From a checkpoint of a small mixture-of-experts model trained on Wikipedia: 20 layers, width 384.
Below are experts of layer 5 (counted from 0) of a mixture-of-experts language model. Rows are named router (the router's row for the expert), up (a neuron's input weights, with its number), down (a neuron's output weights, with its number) and show model dimensions 96-191. Each number is 50 + 10 x the weight over its row's rms, rounded and kept within 0 to 99.
After each expert's rows: "gets" lists some tokens that make up at least twice as much of what it gets as of all text. This comes from a sample of Wikipedia text that the model never trained on. Tokens count by the router's weight.

# expert 5
router:42 52 63 53 37 48 37 47 54 41 65 41 44 38 43 52 46 45 53 49 55 43 52 56 65 58 42 40 69 35 40 43 69 31 54 60 46 44 49 55 33 51 63 43 28 49 48 40 56 40 31 59 53 59 41 54 41 41 55 49 55 67 41 57 56 34 64 49 39 49 64 39 70 46 60 37 42 36 61 34 41 35 48 55 51 69 65 59 34 33 39 56 55 45 41 40
up0:47 43 56 47 45 47 54 63 58 60 59 32 56 52 50 45 63 48 42 47 47 34 63 57 47 71 60 58 61 49 36 45 68 40 38 48 41 52 36 70 42 66 44 25 53 45 46 45 41 67 35 40 49 53 54 37 54 58 39 58 43 67 55 45 57 59 62 53 56 44 42 55 71 64 48 54 52 67 49 39 61 38 49 61 51 50 65 44 35 49 60 41 32 62 50 49
down0:59 65 31 47 48 66 48 56 55 57 49 41 48 60 53 47 40 52 65 51 77 53 45 56 56 52 39 43 49 40 76 39 54 48 46 49 57 50 25 63 37 48 52 53 63 48 52 69 22 53 56 32 67 46 44 32 54 42 43 52 37 37 53 59 47 39 50 56 56 37 34 61 48 68 36 48 45 44 38 30 56 54 46 67 50 36 53 57 63 44 66 55 35 48 36 40
up1:39 46 55 45 36 58 53 78 62 54 68 35 61 56 57 54 32 75 57 35 59 44 47 60 35 60 40 66 70 50 53 46 64 52 43 43 56 58 36 52 36 66 50 52 43 37 20 54 52 59 44 45 51 61 53 59 50 54 45 44 38 49 71 45 56 50 65 41 49 54 45 47 59 61 58 54 34 35 52 57 45 33 52 63 64 62 52 43 50 49 53 50 63 54 43 36
down1:68 34 67 60 69 31 44 35 39 50 37 58 42 61 65 21 53 56 43 53 43 52 48 47 54 52 44 49 51 38 57 37 54 30 41 54 46 47 32 32 60 36 40 64 52 53 68 64 53 52 46 47 52 44 51 36 53 41 38 63 35 63 50 54 31 61 51 52 61 49 44 38 56 57 65 58 69 58 47 55 38 38 50 48 45 40 54 42 46 59 47 56 43 44 45 44
gets: " the", " The", "\n", " of", "-", "The"

# expert 10
router:49 39 40 40 37 46 45 59 56 40 68 40 54 47 34 45 49 40 50 54 35 57 50 42 59 75 57 37 70 54 63 42 64 43 31 48 23 50 48 46 49 47 53 49 27 44 57 48 57 40 42 55 44 57 28 41 61 47 69 43 53 61 34 56 48 45 67 55 49 58 59 40 49 44 62 37 41 41 46 53 54 48 55 56 49 60 50 60 43 58 39 46 59 36 56 37
up0:43 33 54 52 43 51 63 51 42 57 64 50 66 59 57 47 45 52 57 34 60 43 64 42 48 71 47 56 42 45 60 53 63 70 33 48 61 45 40 51 34 55 52 48 59 58 49 44 62 57 28 49 42 46 56 56 47 53 55 59 29 55 53 47 47 54 61 26 41 35 48 48 32 36 51 44 47 68 58 52 59 38 61 73 52 44 51 48 46 66 51 52 45 42 51 36
down0:35 50 34 47 38 51 37 34 30 43 40 44 47 51 67 50 68 53 53 47 52 68 69 61 32 33 52 41 59 46 55 51 44 47 61 40 48 60 39 45 60 49 64 44 41 17 60 63 47 49 41 50 47 40 51 40 36 33 59 62 46 48 51 43 35 48 45 61 39 44 58 46 32 37 38 49 51 39 49 62 54 45 54 51 55 43 51 54 62 44 50 54 57 54 63 53
up1:58 45 34 47 59 42 57 69 57 59 51 20 70 47 26 43 40 54 51 57 43 43 62 40 53 40 47 51 51 43 37 62 67 24 40 52 30 57 60 56 61 62 38 50 38 55 55 41 48 52 58 43 50 42 33 44 69 65 59 53 40 37 35 54 58 43 49 42 52 45 49 54 59 52 61 58 30 47 57 57 46 37 47 62 65 46 34 46 54 41 37 57 58 53 50 45
down1:41 77 27 46 59 38 58 45 40 51 36 49 42 55 59 35 47 54 53 50 35 43 35 46 46 34 47 74 61 48 64 51 53 52 53 54 52 48 22 43 64 50 69 49 52 57 53 52 46 38 53 40 59 51 55 71 61 40 43 39 33 45 54 50 48 51 44 62 61 50 55 63 50 40 68 51 45 54 62 53 64 59 47 54 47 49 32 59 60 35 59 53 51 31 57 54
gets: ".", " and", " at", " (", ")", " of"

# expert 9
router:61 46 38 48 46 44 64 46 49 61 50 51 70 67 56 47 43 57 62 64 57 64 47 38 64 44 55 63 49 59 67 55 60 32 44 58 42 62 55 64 51 49 45 35 59 38 46 52 32 61 37 53 57 51 45 56 34 35 49 58 59 38 48 30 50 60 57 49 56 43 61 37 43 61 53 57 29 58 38 50 46 64 32 52 65 47 55 60 49 38 55 44 23 55 23 41
up0:59 50 49 34 65 56 73 38 62 52 50 51 49 56 56 66 52 41 49 43 51 55 39 66 51 45 63 41 52 49 34 66 66 53 56 67 46 39 48 66 52 43 39 44 59 56 53 38 48 58 50 46 46 52 58 53 50 47 52 53 56 41 50 65 33 55 52 50 49 59 56 36 46 58 67 46 57 61 61 38 40 63 38 47 47 53 29 53 49 43 44 50 49 72 38 43
down0:48 33 41 53 47 54 63 59 39 45 60 48 66 56 53 52 64 53 59 39 54 41 31 60 48 58 61 56 33 55 49 66 44 56 55 48 51 57 59 52 47 64 44 45 41 41 31 45 37 43 48 45 55 51 53 54 33 60 60 60 43 55 45 58 64 41 33 52 59 51 39 58 54 44 56 30 68 63 81 58 37 54 47 52 43 40 46 72 39 56 65 66 53 63 66 59
up1:56 53 49 49 41 61 59 49 57 38 38 62 53 54 37 46 65 40 48 53 52 37 44 53 44 52 51 45 57 51 58 57 47 58 29 47 39 49 43 45 39 45 48 36 42 63 38 54 36 58 54 56 35 52 49 52 46 30 38 40 65 64 52 49 57 53 53 57 40 45 63 45 54 47 60 55 46 53 58 38 59 51 69 56 63 52 70 36 33 52 44 50 33 55 32 48
down1:62 53 37 41 60 75 58 59 65 56 30 53 54 45 60 52 38 41 48 62 51 38 36 35 56 58 57 64 56 47 64 42 53 55 31 58 49 49 57 72 42 36 57 54 47 47 38 58 49 44 58 56 56 51 60 66 60 65 43 52 47 52 41 45 42 34 48 64 56 53 54 56 35 47 42 45 56 30 66 51 41 45 51 47 41 34 54 53 67 54 56 72 54 61 60 60
gets: "8", ".", "'", " (", "9", " and"

# expert 6
router:75 40 65 49 64 61 59 47 46 30 49 32 52 53 42 47 34 42 63 72 43 55 46 60 58 58 59 72 50 66 46 52 28 45 48 59 39 49 63 47 47 56 36 30 40 58 34 47 48 52 57 48 41 42 52 45 56 36 50 37 48 48 47 46 52 43 42 44 56 48 57 55 56 57 66 36 56 49 68 52 63 57 51 61 72 54 52 34 55 39 29 46 34 44 43 44
up0:53 25 51 58 50 68 63 50 47 64 47 49 56 60 49 47 67 42 53 42 60 67 68 68 46 58 48 55 60 46 47 50 62 68 36 54 60 42 35 33 49 59 42 42 61 47 40 58 56 70 48 58 56 45 39 48 53 51 66 64 62 52 43 55 60 31 52 59 39 48 41 32 58 49 38 48 45 53 58 61 56 52 46 41 75 47 50 66 54 56 43 58 56 74 61 58
down0:42 54 36 45 56 46 55 48 61 54 61 69 52 53 47 42 53 64 49 60 67 68 49 54 49 46 36 58 49 42 49 57 35 35 29 53 46 42 43 49 63 29 48 62 45 47 65 69 45 62 27 60 51 44 52 22 54 39 42 58 46 48 47 39 56 47 46 53 53 43 65 57 34 29 51 45 41 40 51 43 55 49 53 47 57 55 53 37 41 64 60 49 54 41 62 48
up1:71 52 64 57 40 42 57 59 41 30 61 46 51 66 68 53 37 60 47 59 55 58 50 39 56 40 48 28 51 57 52 63 63 56 49 40 40 57 29 38 50 60 63 43 48 42 36 45 48 43 45 49 44 41 41 49 63 46 66 58 38 31 56 57 50 42 57 55 45 23 39 48 50 72 53 35 40 36 49 43 46 45 62 42 63 67 51 34 45 39 29 44 45 50 45 53
down1:42 56 52 49 68 33 56 38 41 48 53 45 49 71 47 69 49 45 63 59 56 62 34 42 77 46 44 42 50 56 47 52 57 28 60 53 59 58 43 43 46 44 61 30 69 52 51 37 59 57 57 51 47 71 46 45 47 58 53 59 21 34 45 39 40 49 39 39 49 61 52 46 49 48 65 44 44 36 29 36 42 61 46 36 52 52 61 55 63 28 54 33 56 41 36 63
gets: " |", "-", "==", "===", ":", " =="

# expert 4
router:67 39 50 70 61 55 63 59 48 43 49 41 64 71 66 42 47 45 52 39 42 41 40 40 60 49 44 52 60 53 56 41 56 49 44 46 51 55 59 51 44 65 46 53 53 60 25 55 52 59 39 43 64 51 54 43 30 53 58 53 53 59 39 61 41 57 60 51 35 56 67 39 61 63 38 36 36 37 53 49 44 64 46 38 58 36 27 61 56 45 51 61 44 56 56 47
up0:45 52 54 54 61 46 62 58 55 44 59 37 50 59 48 61 36 69 64 48 57 55 44 40 42 68 54 45 54 42 63 55 49 42 65 39 39 60 50 53 41 55 57 55 59 46 53 56 43 59 50 47 44 51 43 33 30 18 48 59 26 52 58 56 49 70 61 65 47 60 60 40 48 55 48 64 25 35 50 62 47 53 35 69 44 36 44 59 51 61 47 67 46 61 46 47
down0:41 51 48 52 54 55 44 37 52 61 38 55 44 29 67 45 52 33 45 45 54 44 43 41 50 60 52 40 56 61 47 49 65 50 56 38 50 37 59 63 63 36 52 50 54 38 83 54 51 43 55 50 79 52 40 69 34 73 47 74 69 51 46 50 55 42 58 54 51 58 52 58 49 34 47 45 59 60 72 58 42 50 45 40 44 39 64 50 26 51 47 65 33 56 64 42
up1:54 49 56 69 47 51 47 55 57 39 64 40 60 64 43 59 41 40 52 69 47 43 47 53 47 55 53 25 46 37 57 43 59 32 35 55 20 37 44 51 54 54 24 47 42 75 29 54 67 75 48 68 31 63 60 63 48 45 62 53 70 46 41 62 50 39 47 38 38 57 44 29 48 70 50 56 29 57 36 56 56 41 51 51 50 41 56 61 41 34 29 45 39 44 47 54
down1:59 37 66 42 43 58 58 47 43 60 42 62 55 35 60 44 59 49 48 26 53 37 60 58 46 39 45 46 44 39 44 54 54 36 69 46 44 47 59 49 52 34 64 61 59 44 36 47 53 55 40 54 55 53 51 53 60 50 57 50 53 65 52 48 53 50 46 66 53 50 52 55 75 44 46 44 59 47 51 44 46 41 56 52 50 44 41 47 76 52 53 52 59 58 51 47
gets: " |", " the", ";", " The", " he", " was"

# expert 12
router:68 32 49 63 56 62 71 72 42 60 60 53 57 45 42 47 35 47 47 55 29 56 61 43 45 46 40 61 43 32 38 40 59 36 67 53 39 56 56 38 40 74 44 52 38 48 47 39 62 59 52 37 58 48 39 54 49 57 50 48 54 44 58 60 49 33 60 48 37 63 55 52 45 61 60 57 43 45 45 52 67 57 59 53 65 51 42 48 67 41 34 37 35 49 35 50
up0:45 53 56 40 41 73 70 59 53 41 62 49 61 63 41 46 31 32 62 56 58 44 66 59 55 43 39 72 47 45 43 45 63 65 41 56 45 39 35 45 29 55 48 30 57 54 65 49 38 58 29 48 55 54 50 45 50 54 61 45 69 56 49 49 33 35 55 68 39 48 56 45 53 69 55 25 63 66 43 53 44 59 51 54 57 46 40 53 61 56 61 50 47 50 59 45
down0:64 50 59 51 49 50 64 46 28 71 31 46 45 68 38 41 59 43 37 46 46 33 60 43 47 34 57 46 48 43 45 43 53 51 62 42 48 48 38 58 48 54 46 39 40 56 56 40 49 54 80 27 42 65 46 50 52 44 45 50 33 53 57 40 37 52 29 49 58 55 33 49 52 45 42 42 43 56 54 47 47 40 29 55 41 47 52 44 51 59 46 50 63 50 46 19
up1:62 66 51 61 56 58 59 51 59 48 46 31 48 50 57 60 41 47 53 60 45 63 57 51 57 58 48 47 73 44 43 51 43 50 56 54 48 49 47 48 45 61 44 52 59 34 50 35 51 65 48 44 47 52 42 43 52 41 49 52 68 62 30 49 50 53 52 50 44 54 49 65 48 56 52 61 44 44 68 39 41 63 53 44 48 51 58 60 57 35 41 52 41 37 52 55
down1:49 73 45 53 32 47 33 46 65 64 36 60 56 54 41 48 66 36 52 60 40 46 66 55 54 42 33 56 57 50 44 59 53 52 32 62 54 45 63 58 45 30 35 46 50 38 56 37 47 75 36 56 51 48 56 62 37 54 64 57 43 30 27 71 56 48 50 35 64 51 47 59 23 49 44 58 41 41 55 44 25 46 56 58 61 50 66 59 55 48 58 49 39 40 48 65
gets: "3", ",", "|", "9", " of", "on"